From a checkpoint of a small mixture-of-experts model trained on Wikipedia.
Experts: 80 SwiGLU neurons an expert, a softmax router.
Below are experts of layer 2 (counted from 0) of a mixture-of-experts language model. Rows are named router (the router's row for the expert), gate (a neuron's input weights, with its number), up (a neuron's input weights, with its number), down (a neuron's output weights, with its number) and show model dimensions 160-319. Each number is 50 + 10 x the weight over its row's rms, rounded and kept within 0 to 99.
After each expert's rows: a language model's description of what the expert responds to. This comes from a sample of Wikipedia text that the model never trained on.

# expert 44
router:55 51 66 70 55 44 38 64 35 45 51 30 52 60 37 59 59 51 35 58 82 53 55 38 45 38 50 38 33 42 34 44 51 35 53 45 55 44 36 49 31 67 58 47 37 46 62 51 54 53 74 12 36 52 34 54 54 46 59 45 50 50 49 37 48 52 45 53 73 54 43 37 61 39 55 51 62 33 57 43 50 57 51 53 53 39 54 57 48 52 54 40 47 50 60 62 50 55 56 68 46 48 64 45 46 43 57 52 47 59 52 37 61 45 51 48 42 70 41 56 28 53 39 46 35 45 52 46 48 57 66 49 60 42 61 38 38 50 65 54 35 60 46 58 45 54 36 45 56 62 59 48 52 55 40 48 53 55 57 45
gate0:46 63 60 46 43 43 43 44 45 31 50 50 60 52 54 58 37 76 55 43 43 41 39 50 39 42 57 32 24 48 49 38 43 41 47 34 50 55 43 41 41 55 49 50 39 56 56 65 49 42 53 37 40 49 50 65 53 35 57 53 44 52 48 55 64 43 58 47 55 29 35 55 55 62 40 37 46 52 53 57 58 44 40 71 60 47 47 37 54 38 50 54 63 64 62 62 43 62 56 57 47 57 55 49 61 52 43 46 62 48 47 54 53 61 48 31 48 39 39 78 41 39 61 50 50 47 49 52 50 77 57 43 54 48 55 47 49 51 55 58 42 49 44 47 50 56 36 65 56 50 48 57 38 37 48 62 39 52 45 60
up0:47 34 44 45 63 60 49 53 37 57 47 47 42 49 60 70 66 40 49 50 51 62 53 35 58 63 37 71 60 49 56 56 55 47 67 69 48 45 38 49 53 48 38 34 61 61 60 55 61 43 48 42 60 47 29 47 49 43 40 47 56 51 43 45 65 52 59 55 60 56 35 47 56 55 43 64 34 49 46 39 53 23 55 56 44 61 52 49 49 47 48 54 38 53 37 25 59 41 50 41 49 40 46 38 43 60 59 38 29 50 37 59 41 42 31 47 29 68 75 59 52 59 55 42 47 52 38 56 39 32 58 57 34 55 47 71 60 67 62 53 62 42 43 45 28 39 45 41 46 40 38 42 67 64 40 47 49 43 28 40
down0:54 35 47 37 55 56 39 52 53 61 66 30 49 50 65 59 60 50 47 41 44 40 50 47 33 46 34 39 54 43 46 34 52 51 57 38 64 41 54 51 51 61 51 60 60 53 54 46 41 33 60 66 43 46 61 46 42 61 51 45 62 61 42 51 42 55 55 47 59 68 44 45 55 54 37 80 41 45 57 39 47 22 61 60 54 47 52 57 61 58 47 66 58 54 67 37 48 61 27 45 59 60 40 58 44 42 46 52 40 39 52 46 51 37 42 46 42 50 41 43 44 49 47 69 53 56 40 63 59 52 70 33 55 64 51 42 56 37 70 55 47 58 55 61 59 54 56 44 66 60 63 63 66 37 41 66 61 63 52 40
What it handles: Lowercase word-start pieces

# expert 27
router:46 36 54 68 49 51 40 43 49 49 39 38 43 48 53 63 59 42 51 51 50 70 48 42 56 24 62 47 54 51 49 50 58 35 52 50 42 52 56 56 46 66 78 53 59 51 49 56 87 48 42 41 45 43 43 62 62 39 58 40 38 68 51 54 59 49 53 55 36 47 48 46 46 35 58 44 50 60 48 70 47 56 40 50 41 47 54 41 56 43 48 14 33 55 42 52 60 56 63 49 62 49 61 55 67 42 60 40 51 56 51 53 34 46 38 55 41 54 50 54 39 45 44 30 54 59 38 51 49 55 55 42 54 45 57 47 40 22 48 60 33 41 38 55 53 48 43 43 48 40 65 35 42 54 56 60 58 57 57 55
gate0:42 54 45 66 57 58 28 57 38 70 38 39 60 39 49 62 51 62 52 47 63 46 56 32 45 54 37 65 43 43 49 40 60 54 55 43 59 41 53 45 57 64 45 50 50 40 40 48 31 52 49 26 35 62 39 62 24 55 48 56 55 53 52 55 46 44 51 52 35 54 38 35 59 57 37 50 33 47 40 67 47 54 55 49 40 32 60 45 69 50 54 35 43 46 54 45 39 54 47 63 35 49 41 49 59 64 27 55 37 47 71 37 51 60 28 45 64 25 54 41 37 49 59 45 43 40 62 40 44 37 65 60 55 59 36 47 66 54 51 41 41 46 49 63 59 39 51 36 37 47 59 47 55 46 61 55 38 44 44 51
up0:46 42 40 41 45 38 53 48 36 55 46 42 56 48 44 46 44 39 42 43 57 21 56 55 58 60 40 42 38 60 42 58 28 50 70 45 46 54 62 36 49 35 47 40 50 33 55 72 51 61 57 37 57 46 60 61 53 65 52 50 51 66 40 49 44 84 50 54 55 64 52 56 52 68 53 52 55 48 58 49 52 40 41 66 72 87 33 49 51 57 42 41 54 63 45 55 33 49 55 46 54 52 55 68 52 54 58 50 39 67 44 45 52 36 54 44 38 65 26 48 55 52 39 50 42 52 42 56 64 34 51 50 36 52 41 57 36 41 56 51 72 52 42 55 49 40 41 69 50 59 53 54 54 46 35 53 49 50 60 46
down0:57 42 50 46 51 52 43 55 48 42 45 53 50 53 46 53 33 35 49 52 37 33 42 62 60 43 57 51 37 42 67 56 44 51 57 40 39 45 38 52 44 50 50 44 58 44 50 44 38 51 47 36 36 40 36 44 53 56 69 45 44 52 43 50 66 85 47 38 42 43 48 35 61 45 40 52 61 37 56 40 55 46 33 51 51 43 50 33 52 47 41 45 44 60 41 32 43 49 60 54 59 38 50 47 65 42 59 33 59 61 48 57 40 38 46 42 50 51 70 46 60 46 59 59 47 44 53 65 60 27 70 51 53 56 62 44 56 43 48 36 56 64 62 35 64 35 61 52 58 62 46 52 42 49 53 54 45 37 49 46
What it handles: Mid-word letter clusters

# expert 26
router:47 63 46 48 48 49 53 65 70 46 31 55 43 52 53 55 62 57 38 39 84 49 48 47 45 36 50 39 43 61 45 24 65 51 60 56 57 38 45 62 42 54 47 54 43 41 61 58 55 63 47 48 48 51 24 57 58 38 53 41 52 51 60 32 40 54 46 41 62 51 50 52 51 36 47 38 53 45 53 54 31 60 31 59 54 52 60 57 44 60 65 58 48 58 50 66 57 57 51 54 61 48 66 51 30 32 63 49 81 48 56 56 49 72 45 46 38 61 36 62 46 61 42 54 45 44 51 60 33 48 48 56 60 54 62 60 44 47 54 81 46 37 57 52 49 62 42 37 46 57 41 40 64 49 45 36 53 66 49 42
gate0:67 45 41 57 37 54 65 54 47 55 62 52 45 64 47 20 42 50 46 45 54 41 54 50 36 48 61 66 43 67 47 42 57 61 55 38 50 59 45 53 61 63 50 62 60 43 54 50 45 54 35 45 46 45 28 46 47 38 48 53 50 49 58 58 31 79 60 42 36 57 42 57 43 53 57 40 41 57 48 47 49 57 55 25 34 44 49 36 47 52 47 57 54 41 52 61 55 48 42 42 37 68 58 43 71 39 59 54 45 49 50 44 49 58 47 49 60 39 53 57 49 38 53 42 52 50 35 47 68 46 38 54 66 57 59 69 47 50 47 34 44 44 45 32 54 53 53 77 59 43 45 41 44 51 42 48 41 63 57 50
up0:59 10 53 54 44 46 53 46 50 57 72 38 49 40 44 64 54 48 50 38 47 31 35 40 52 43 41 51 53 52 56 75 54 52 54 47 53 60 66 49 67 53 50 38 33 45 58 62 41 61 62 42 56 35 53 50 63 46 40 27 47 58 45 55 69 65 52 62 48 41 40 56 51 55 60 55 44 50 45 50 39 27 39 48 39 55 45 76 50 41 60 52 55 53 41 43 40 38 48 37 57 47 43 49 32 57 49 61 44 51 50 57 55 68 23 58 61 35 60 46 49 63 41 54 49 41 48 41 65 52 56 39 46 68 45 56 44 42 30 34 43 59 52 54 27 56 55 57 60 55 46 40 41 33 57 39 39 58 39 47
down0:51 59 44 54 42 46 42 44 50 51 36 35 54 58 44 62 56 52 48 49 43 59 54 54 32 42 46 58 39 38 63 38 40 50 51 36 51 62 46 57 48 59 50 37 50 58 27 53 57 52 60 37 49 53 62 56 43 58 35 51 49 49 47 67 47 37 61 45 65 48 66 52 53 71 54 55 50 57 33 48 51 43 56 60 59 53 58 65 65 36 44 46 42 46 43 57 47 51 60 69 59 69 56 68 43 60 46 60 51 35 54 49 42 55 67 45 53 42 45 41 37 39 57 48 45 55 46 47 48 48 61 54 52 27 48 46 47 51 43 51 52 47 38 58 55 51 48 52 43 54 66 48 48 54 44 46 49 44 87 52
What it handles: Mid-word syllable pieces

# expert 25
router:52 53 57 53 56 45 45 44 50 59 39 16 41 64 36 50 58 52 36 55 35 57 55 51 58 42 45 42 33 45 46 45 59 46 55 58 51 42 43 46 32 65 47 45 61 32 53 54 62 71 50 44 47 60 46 53 62 29 45 36 39 55 47 52 46 70 36 58 54 52 45 39 58 39 61 56 54 45 41 40 57 60 59 47 51 53 61 43 35 56 67 44 41 57 57 58 63 58 65 52 58 54 50 34 37 58 45 45 71 60 48 39 51 54 28 47 53 71 37 56 45 40 38 37 46 59 43 47 28 56 63 55 56 54 67 48 43 52 65 54 42 53 60 55 70 56 34 33 59 59 67 36 67 67 28 45 43 53 39 21
gate0:43 42 49 45 42 35 52 47 55 65 40 65 53 49 55 65 44 39 51 60 65 60 33 65 48 55 44 46 39 57 35 40 54 59 37 53 35 48 35 47 46 48 51 52 43 46 57 52 51 54 49 66 38 74 44 57 62 41 42 54 43 60 53 60 46 44 48 52 42 51 56 45 50 35 55 58 61 59 50 46 64 60 78 45 55 61 33 49 44 61 60 53 50 36 57 51 58 55 32 62 42 37 46 51 43 45 40 37 26 55 44 44 61 44 51 44 72 27 52 49 52 41 60 54 32 47 53 44 60 36 61 33 49 78 49 49 52 56 42 31 65 42 53 56 55 50 43 53 66 72 70 56 61 49 46 49 39 59 58 38
up0:56 32 40 63 47 66 63 49 66 46 50 43 46 46 49 47 54 60 42 43 53 41 42 69 49 35 59 44 53 53 42 34 47 47 34 41 55 69 49 36 45 61 46 63 37 47 58 36 58 49 50 27 74 42 52 61 50 50 55 30 38 76 47 39 57 55 39 49 43 60 56 65 60 42 56 50 68 64 58 38 60 72 67 53 50 35 35 61 73 58 37 68 57 50 37 45 45 55 50 58 64 53 47 63 28 51 60 49 42 58 54 40 47 52 41 53 59 35 49 53 48 53 48 25 60 40 45 51 46 45 66 49 46 55 45 54 78 38 47 50 67 43 48 42 45 65 52 30 48 71 53 53 68 56 41 64 48 45 36 53
down0:60 34 53 55 63 48 52 49 56 39 59 67 51 52 45 47 33 37 31 46 41 45 51 25 52 59 45 46 56 62 54 51 47 55 55 35 57 55 38 63 53 56 36 65 33 47 47 38 50 67 70 40 56 53 41 25 56 40 43 51 42 40 55 43 62 46 42 38 53 50 69 54 40 44 48 47 31 42 50 43 39 41 54 44 50 56 52 65 51 58 55 57 30 56 47 57 29 43 51 41 43 51 46 40 52 33 46 47 42 45 42 50 34 60 50 43 44 39 46 67 40 60 54 46 70 66 48 58 51 54 61 55 73 49 54 55 43 47 48 48 37 47 43 51 44 64 66 40 56 28 52 48 66 60 60 66 53 46 45 56
What it handles: Name and year endings

# expert 1
router:60 47 56 57 66 38 56 54 54 49 57 50 51 66 56 68 72 49 41 46 52 63 42 60 37 30 46 46 50 60 26 53 54 33 53 55 62 41 36 66 37 60 61 35 51 32 44 45 39 65 53 46 39 52 36 49 66 42 29 49 43 65 59 58 50 56 50 54 61 49 51 32 56 38 61 56 67 44 40 40 61 68 55 45 71 46 55 54 30 51 54 47 24 57 52 37 44 43 45 51 49 59 76 34 38 47 73 27 73 54 40 39 58 37 55 63 47 52 42 52 46 44 48 46 34 53 58 55 37 47 63 65 65 61 52 50 39 50 57 48 47 55 56 48 55 55 45 49 62 58 53 49 65 52 44 57 48 55 47 35
gate0:48 53 56 45 38 42 43 58 47 46 58 62 49 57 47 52 48 58 49 53 55 48 45 57 56 43 29 46 59 57 52 65 59 46 51 35 46 62 52 42 71 46 56 58 52 49 57 52 55 44 59 48 45 54 55 53 54 50 53 56 55 49 37 58 64 50 61 60 57 64 40 40 65 52 56 68 46 53 51 66 29 60 61 34 38 51 66 47 51 44 49 38 41 49 45 46 59 49 56 29 62 48 64 47 49 52 40 57 47 46 56 41 70 46 67 80 41 42 40 29 49 45 57 55 39 44 33 60 45 50 57 71 79 47 64 54 42 54 58 50 42 59 41 57 70 62 53 56 48 64 49 51 55 41 28 53 55 49 36 45
up0:62 52 51 60 47 36 65 51 48 37 43 38 51 48 40 43 47 53 43 50 37 53 37 49 52 46 45 67 40 59 55 47 56 47 61 40 36 52 60 52 44 27 44 53 49 47 59 66 59 48 47 57 61 37 47 41 57 65 68 44 64 60 43 62 45 49 78 28 41 48 51 42 47 47 65 65 45 47 70 51 58 59 50 44 47 49 70 60 50 55 45 46 75 29 46 49 32 58 54 38 71 43 59 42 40 45 73 70 52 49 53 64 54 47 70 49 46 46 53 52 36 62 44 68 45 51 38 52 51 51 50 39 60 47 48 43 62 53 43 52 49 49 50 63 66 38 41 47 46 69 50 61 51 31 53 36 47 50 56 54
down0:54 41 39 48 53 53 33 57 49 62 51 50 42 49 43 72 47 59 51 60 43 36 47 64 54 35 23 48 45 29 58 57 48 59 46 37 55 76 51 43 57 55 64 50 30 45 29 56 60 60 44 52 53 46 41 55 51 60 42 64 46 68 43 36 39 51 63 49 44 68 42 56 49 59 76 38 65 71 63 58 60 54 44 43 36 45 64 29 46 48 65 69 35 61 52 45 57 52 56 46 51 61 37 47 62 46 44 51 54 52 55 51 36 52 51 47 48 53 45 37 26 69 48 60 66 44 34 48 45 48 50 66 50 56 44 58 57 43 55 70 56 66 54 54 73 38 42 46 40 61 56 55 59 45 39 44 42 66 45 65
What it handles: Lone space tokens

# expert 38
router:62 51 47 52 56 49 58 61 51 60 37 48 50 65 49 65 58 62 58 32 55 51 38 38 36 51 74 57 32 53 26 42 55 61 45 53 30 32 55 51 28 54 64 41 59 53 40 66 61 52 58 65 39 64 55 44 67 60 45 48 42 61 43 57 58 51 59 53 45 45 61 47 60 46 56 61 55 53 43 58 48 51 55 47 33 51 50 53 43 54 62 42 56 51 54 53 68 65 39 42 69 73 46 59 53 52 47 55 65 59 77 61 55 54 35 49 57 59 42 68 40 38 46 55 58 71 32 58 48 57 53 56 49 49 49 45 22 42 54 50 41 48 64 49 58 56 35 53 42 51 48 50 65 57 50 61 53 67 52 61
gate0:53 16 43 51 50 45 41 49 43 45 43 32 54 60 42 50 53 44 51 42 61 60 45 55 35 48 52 68 38 53 61 57 54 42 26 64 29 48 48 55 50 60 49 59 38 45 42 44 41 38 35 64 50 72 36 52 55 62 45 48 28 62 42 55 53 54 77 50 40 52 63 39 51 51 57 40 50 50 43 48 37 48 60 47 55 77 53 46 62 60 37 52 62 45 67 70 58 53 44 63 43 47 37 62 70 46 56 39 39 54 46 71 64 40 47 56 49 38 52 45 58 37 48 50 36 41 33 45 43 44 52 50 47 31 52 58 49 28 51 50 33 33 57 47 33 46 57 44 55 63 36 55 55 68 48 54 49 60 55 60
up0:58 51 30 47 37 43 49 59 49 53 47 45 46 49 29 51 56 38 32 32 60 50 49 64 42 48 37 61 60 52 37 52 50 59 36 75 51 55 40 55 57 44 41 59 40 51 49 55 49 48 64 58 67 61 58 56 50 36 52 63 46 46 53 29 66 36 60 38 39 43 53 49 39 44 57 53 61 49 48 46 48 57 61 67 39 50 50 56 51 50 42 61 57 56 50 51 51 60 44 43 60 71 62 69 50 41 49 41 18 46 50 45 72 53 67 59 49 52 47 41 64 41 46 59 56 37 66 42 30 46 57 39 55 61 44 47 54 35 50 70 43 37 42 52 52 36 62 55 49 57 39 56 52 57 60 55 61 40 47 46
down0:45 53 62 64 37 53 43 40 21 56 54 65 56 63 44 56 42 38 72 51 56 41 40 51 41 58 56 57 40 46 29 46 32 53 69 58 70 49 67 46 49 53 50 43 57 49 65 53 67 53 55 40 52 51 53 39 50 35 26 36 70 48 54 55 49 45 43 41 46 41 23 50 50 46 64 56 52 34 26 60 43 47 44 60 72 49 35 52 59 51 55 40 40 43 35 62 57 50 40 57 49 65 58 45 43 57 44 53 47 52 47 60 50 53 54 57 52 45 58 56 56 42 50 61 53 69 41 43 59 42 55 39 55 54 53 51 55 43 54 48 42 55 58 50 55 39 49 55 45 62 41 49 40 63 58 36 43 44 35 43
What it handles: Vowel-ending syllables in names

# expert 18
router:54 43 61 44 42 40 47 60 56 56 39 33 52 66 39 45 60 38 52 65 58 49 61 26 35 64 41 36 41 51 38 26 46 49 58 47 48 29 45 44 51 51 76 27 51 50 52 62 64 64 49 50 47 46 38 57 66 35 52 24 52 55 41 41 40 65 50 49 73 51 41 46 45 48 58 65 47 48 63 41 55 68 59 69 44 44 49 59 22 57 62 41 52 37 40 61 62 53 57 55 57 57 49 34 47 47 72 51 58 55 70 61 58 53 55 50 28 40 36 48 60 53 36 41 47 58 55 43 48 58 58 61 49 46 55 46 49 51 42 66 57 49 56 63 37 48 45 53 44 53 48 35 49 55 31 39 40 51 55 55
gate0:54 66 36 52 51 74 58 38 47 48 62 44 29 54 52 57 52 56 56 46 42 80 33 38 47 66 44 50 41 48 61 49 48 54 51 42 49 50 54 39 46 54 51 49 44 44 59 46 43 70 50 47 54 46 56 56 53 56 57 40 46 41 42 41 59 49 36 63 46 57 54 34 33 53 54 69 42 46 51 32 48 48 44 47 45 79 43 43 62 53 44 52 45 33 58 65 61 47 54 46 41 48 56 42 62 50 63 52 43 56 45 54 51 39 58 51 45 63 58 75 51 49 40 59 51 49 39 44 43 39 67 57 43 59 57 61 81 45 31 36 50 53 63 43 24 51 44 46 50 64 51 65 55 45 53 60 50 41 47 30
up0:40 59 67 48 45 39 38 45 52 54 70 54 65 65 39 56 54 59 59 43 38 52 46 59 57 49 69 45 43 56 67 47 39 52 46 44 40 64 48 39 54 34 61 73 58 46 42 50 35 46 44 48 59 64 31 51 52 47 51 40 56 54 45 34 57 59 54 52 53 39 50 57 49 34 51 49 66 62 53 42 56 54 55 40 62 48 53 66 57 53 56 34 41 61 29 31 39 76 64 39 51 53 42 53 38 37 53 46 66 62 61 32 47 44 41 33 55 57 29 55 46 54 44 66 39 61 66 55 33 57 35 36 58 31 67 50 48 57 43 44 63 43 26 54 65 47 38 24 39 25 48 52 50 63 61 44 47 74 49 39
down0:60 42 48 31 56 61 47 59 40 66 55 61 53 38 63 46 47 49 38 65 60 58 49 42 64 66 42 57 49 64 54 64 60 45 41 69 53 37 51 55 48 60 49 51 52 39 40 51 49 39 54 59 51 58 65 62 47 64 43 57 74 50 49 55 36 50 51 47 66 41 27 52 52 39 51 62 50 56 47 57 59 58 36 50 68 52 42 60 46 67 44 57 66 52 58 54 55 58 45 43 36 65 40 52 35 33 51 55 52 47 47 51 56 41 56 32 42 49 42 50 52 51 36 47 38 56 54 46 53 52 38 79 51 47 46 56 57 58 33 59 63 40 70 48 45 49 56 61 53 42 45 50 48 39 61 51 42 44 49 64
What it handles: Form and ex pieces

# expert 40
router:49 40 54 53 65 36 40 56 48 58 39 30 41 67 27 39 40 50 43 50 50 54 57 47 39 33 63 42 43 40 34 48 63 31 66 47 65 46 40 62 36 70 47 40 38 46 54 50 52 57 59 46 37 65 47 48 48 37 61 41 45 58 62 42 50 61 43 53 40 56 40 33 56 39 60 66 51 45 42 39 44 60 45 56 69 40 62 51 36 62 60 35 42 64 59 49 49 44 66 54 69 49 57 49 45 52 56 46 65 58 52 48 54 60 36 70 44 72 45 61 48 43 49 38 35 58 37 50 45 61 62 44 56 40 48 39 47 51 53 48 44 48 67 68 57 59 46 44 41 72 55 45 66 64 59 50 43 64 47 28
gate0:49 71 55 45 51 59 53 37 54 84 75 54 59 51 45 50 62 32 64 46 30 51 53 37 30 57 65 47 36 51 46 60 54 66 58 52 41 47 64 44 58 50 52 44 61 53 61 43 51 59 48 39 36 48 45 49 24 34 44 53 62 47 39 43 75 47 51 64 52 39 28 65 42 44 64 52 48 65 49 39 56 59 30 54 62 56 54 69 33 46 52 47 50 26 48 58 61 60 38 48 54 67 57 39 51 48 55 46 53 50 57 60 52 53 32 41 58 55 63 48 41 41 44 41 40 64 64 55 57 56 62 56 45 55 37 54 31 50 45 43 47 47 47 49 43 53 68 48 34 59 66 49 44 57 52 58 57 48 53 56
up0:48 59 38 40 57 42 49 51 51 50 55 61 57 39 57 58 42 54 55 44 52 56 37 53 57 36 46 34 53 42 55 29 47 54 58 58 57 51 37 53 27 58 36 54 46 53 63 47 50 32 61 51 51 56 54 63 64 53 48 62 67 55 47 54 61 70 53 45 36 47 76 51 57 30 70 53 41 60 50 52 54 34 82 57 47 54 48 60 48 68 34 57 54 77 41 53 55 59 52 51 61 42 45 41 50 43 47 56 43 60 45 23 50 30 50 49 44 58 32 24 53 43 49 44 28 37 49 69 50 59 45 43 59 46 48 62 55 43 52 55 44 65 57 41 42 40 62 56 38 69 47 49 55 40 43 56 60 48 51 74
down0:45 41 44 50 63 57 39 57 51 66 43 55 43 42 37 50 29 33 45 46 40 45 48 42 45 45 55 55 63 39 59 49 45 48 48 57 57 41 55 26 41 60 66 51 46 46 58 64 84 43 52 50 42 48 58 53 35 42 55 46 67 37 58 49 51 34 38 55 55 47 42 55 60 56 41 46 45 52 58 58 48 69 65 49 64 50 33 35 50 64 53 59 50 67 37 40 73 37 59 52 49 55 67 63 42 58 51 60 53 55 36 53 53 43 56 47 65 45 37 56 45 47 35 56 47 74 42 56 30 33 62 53 59 57 65 46 46 41 48 43 43 36 43 63 62 67 44 46 36 46 49 40 51 53 70 54 51 43 51 58
What it handles: Word-initial we, years

# expert 15
router:55 53 51 34 53 32 37 56 60 44 48 52 43 58 34 48 71 45 18 48 40 53 62 42 45 51 50 49 51 43 47 38 51 55 70 46 47 60 52 35 38 50 51 32 52 52 55 46 62 53 63 50 43 56 44 49 61 39 66 36 43 39 65 56 55 41 36 47 47 59 46 53 49 27 69 57 59 45 46 44 61 64 43 59 56 51 70 58 60 69 59 57 35 55 68 55 60 43 46 49 58 52 59 48 41 56 47 48 53 57 56 37 63 77 44 62 42 50 50 60 41 51 52 54 49 42 44 48 40 60 63 46 41 44 49 41 37 32 53 69 44 61 44 58 55 65 46 46 52 48 52 45 52 45 57 52 56 51 33 44
gate0:52 57 36 58 64 46 28 59 68 48 48 46 65 40 42 56 46 48 68 58 67 61 56 57 46 37 45 47 60 61 65 38 60 68 38 64 35 53 45 43 47 56 68 43 49 45 50 56 33 43 51 49 51 47 70 26 59 30 29 40 59 56 37 56 37 51 72 39 60 65 37 53 48 36 57 58 51 43 40 40 43 38 49 68 60 68 56 41 54 51 50 37 44 62 61 50 63 55 46 48 32 50 30 44 57 50 58 54 44 53 43 32 72 51 51 58 52 37 60 37 49 44 49 37 63 61 62 44 44 57 53 40 56 57 38 36 57 52 65 49 44 61 62 58 36 51 46 50 41 42 46 45 41 56 42 35 41 52 56 52
up0:47 48 51 38 61 48 44 50 57 54 55 54 65 48 63 55 38 67 37 67 49 51 56 37 45 49 38 39 59 45 38 76 47 43 59 46 66 49 70 45 52 42 50 59 59 42 46 50 52 46 42 67 64 62 50 64 44 41 64 57 43 50 70 37 55 51 45 32 41 28 45 50 38 34 47 55 50 55 64 40 63 56 44 59 59 46 36 37 45 55 54 53 73 51 52 59 25 46 59 53 35 60 66 42 54 55 45 55 55 57 69 48 33 50 44 19 63 56 55 62 73 62 41 47 55 39 31 51 53 46 68 49 34 49 58 63 56 39 46 47 45 34 44 63 62 51 40 56 50 56 63 71 41 50 52 45 68 56 62 44
down0:36 27 51 41 47 46 42 71 59 40 28 46 40 54 43 64 54 53 45 51 47 54 42 58 67 50 51 36 40 40 51 55 54 50 61 37 42 53 63 51 46 47 80 45 55 35 37 47 60 57 51 45 52 55 45 75 62 49 53 60 48 42 52 47 77 64 49 47 38 56 35 59 73 48 43 56 52 36 55 47 46 53 64 41 56 61 54 57 51 43 53 40 62 49 38 44 54 48 63 53 49 58 53 42 42 52 53 52 56 43 48 52 30 49 35 48 67 55 45 49 70 42 43 55 43 51 29 52 45 57 39 39 43 30 44 55 59 34 42 42 53 59 51 52 47 45 56 53 66 59 58 51 51 57 62 48 49 53 57 44
What it handles: Short word starts

# expert 29
router:45 59 55 39 61 38 53 52 59 53 51 45 43 70 60 63 48 55 48 79 70 51 48 39 62 42 66 48 38 36 34 52 54 53 61 61 55 51 48 77 51 49 52 42 50 44 43 56 49 51 47 49 47 60 40 56 46 42 47 51 53 53 60 43 80 50 48 60 48 30 49 55 55 60 57 49 51 37 58 48 50 57 47 66 70 41 56 39 45 56 62 39 43 63 59 38 57 57 65 57 57 41 53 58 56 33 53 38 37 50 44 52 43 40 41 48 55 59 38 56 57 46 51 45 52 48 48 19 47 41 55 62 59 50 58 55 38 42 65 41 39 50 83 40 50 58 47 35 72 50 60 45 50 71 40 28 45 52 64 28
gate0:54 48 55 39 62 39 49 57 80 36 37 57 59 70 53 41 50 61 32 56 54 47 71 60 47 34 39 50 56 42 41 43 50 44 43 43 51 53 45 52 57 67 51 29 56 51 46 59 31 43 62 53 30 42 59 46 44 55 50 56 60 38 61 46 40 58 50 29 43 50 26 50 58 30 33 49 27 49 48 56 57 51 51 70 48 52 40 57 59 51 49 51 57 55 51 73 54 51 51 45 53 43 49 34 49 55 49 57 29 47 56 56 46 42 42 67 36 66 68 55 33 57 43 63 45 52 49 48 41 44 36 59 55 60 51 45 49 46 43 54 44 54 69 75 57 42 63 32 42 45 60 47 68 51 36 55 40 43 53 42
up0:58 48 30 56 25 35 46 51 48 51 57 49 77 41 54 17 53 36 49 48 55 46 38 41 26 49 40 46 53 45 55 54 44 38 62 61 54 54 56 67 74 66 34 53 47 56 45 49 64 42 33 40 46 54 48 61 46 45 33 54 60 51 43 52 50 43 54 52 52 57 77 57 53 44 54 50 51 34 50 53 33 56 59 38 60 36 25 48 42 65 60 59 43 46 60 38 41 56 48 53 47 64 52 53 56 54 61 39 48 56 53 55 45 58 56 54 48 38 59 42 51 57 58 47 43 37 65 50 56 40 52 49 51 58 36 67 45 42 48 65 54 53 53 41 61 53 52 40 40 49 57 30 40 40 53 40 44 52 65 51
down0:71 37 42 44 56 47 48 46 57 50 65 50 61 64 50 52 52 50 53 64 37 53 49 51 45 47 60 55 42 46 70 53 56 49 52 55 37 41 48 49 35 49 41 51 51 65 52 44 45 55 48 40 50 58 54 49 40 53 63 46 54 46 60 65 43 46 35 53 41 33 46 40 56 60 45 44 59 41 51 48 46 49 38 45 30 82 46 49 47 49 41 54 51 53 54 43 49 37 58 59 58 55 60 44 59 42 53 34 33 39 68 35 50 63 37 40 59 60 30 57 27 52 66 51 52 59 64 49 51 52 22 56 36 48 51 43 74 85 58 59 45 61 46 61 38 39 48 60 52 62 46 51 40 60 61 59 51 37 57 56
What it handles: Suffixes and title equals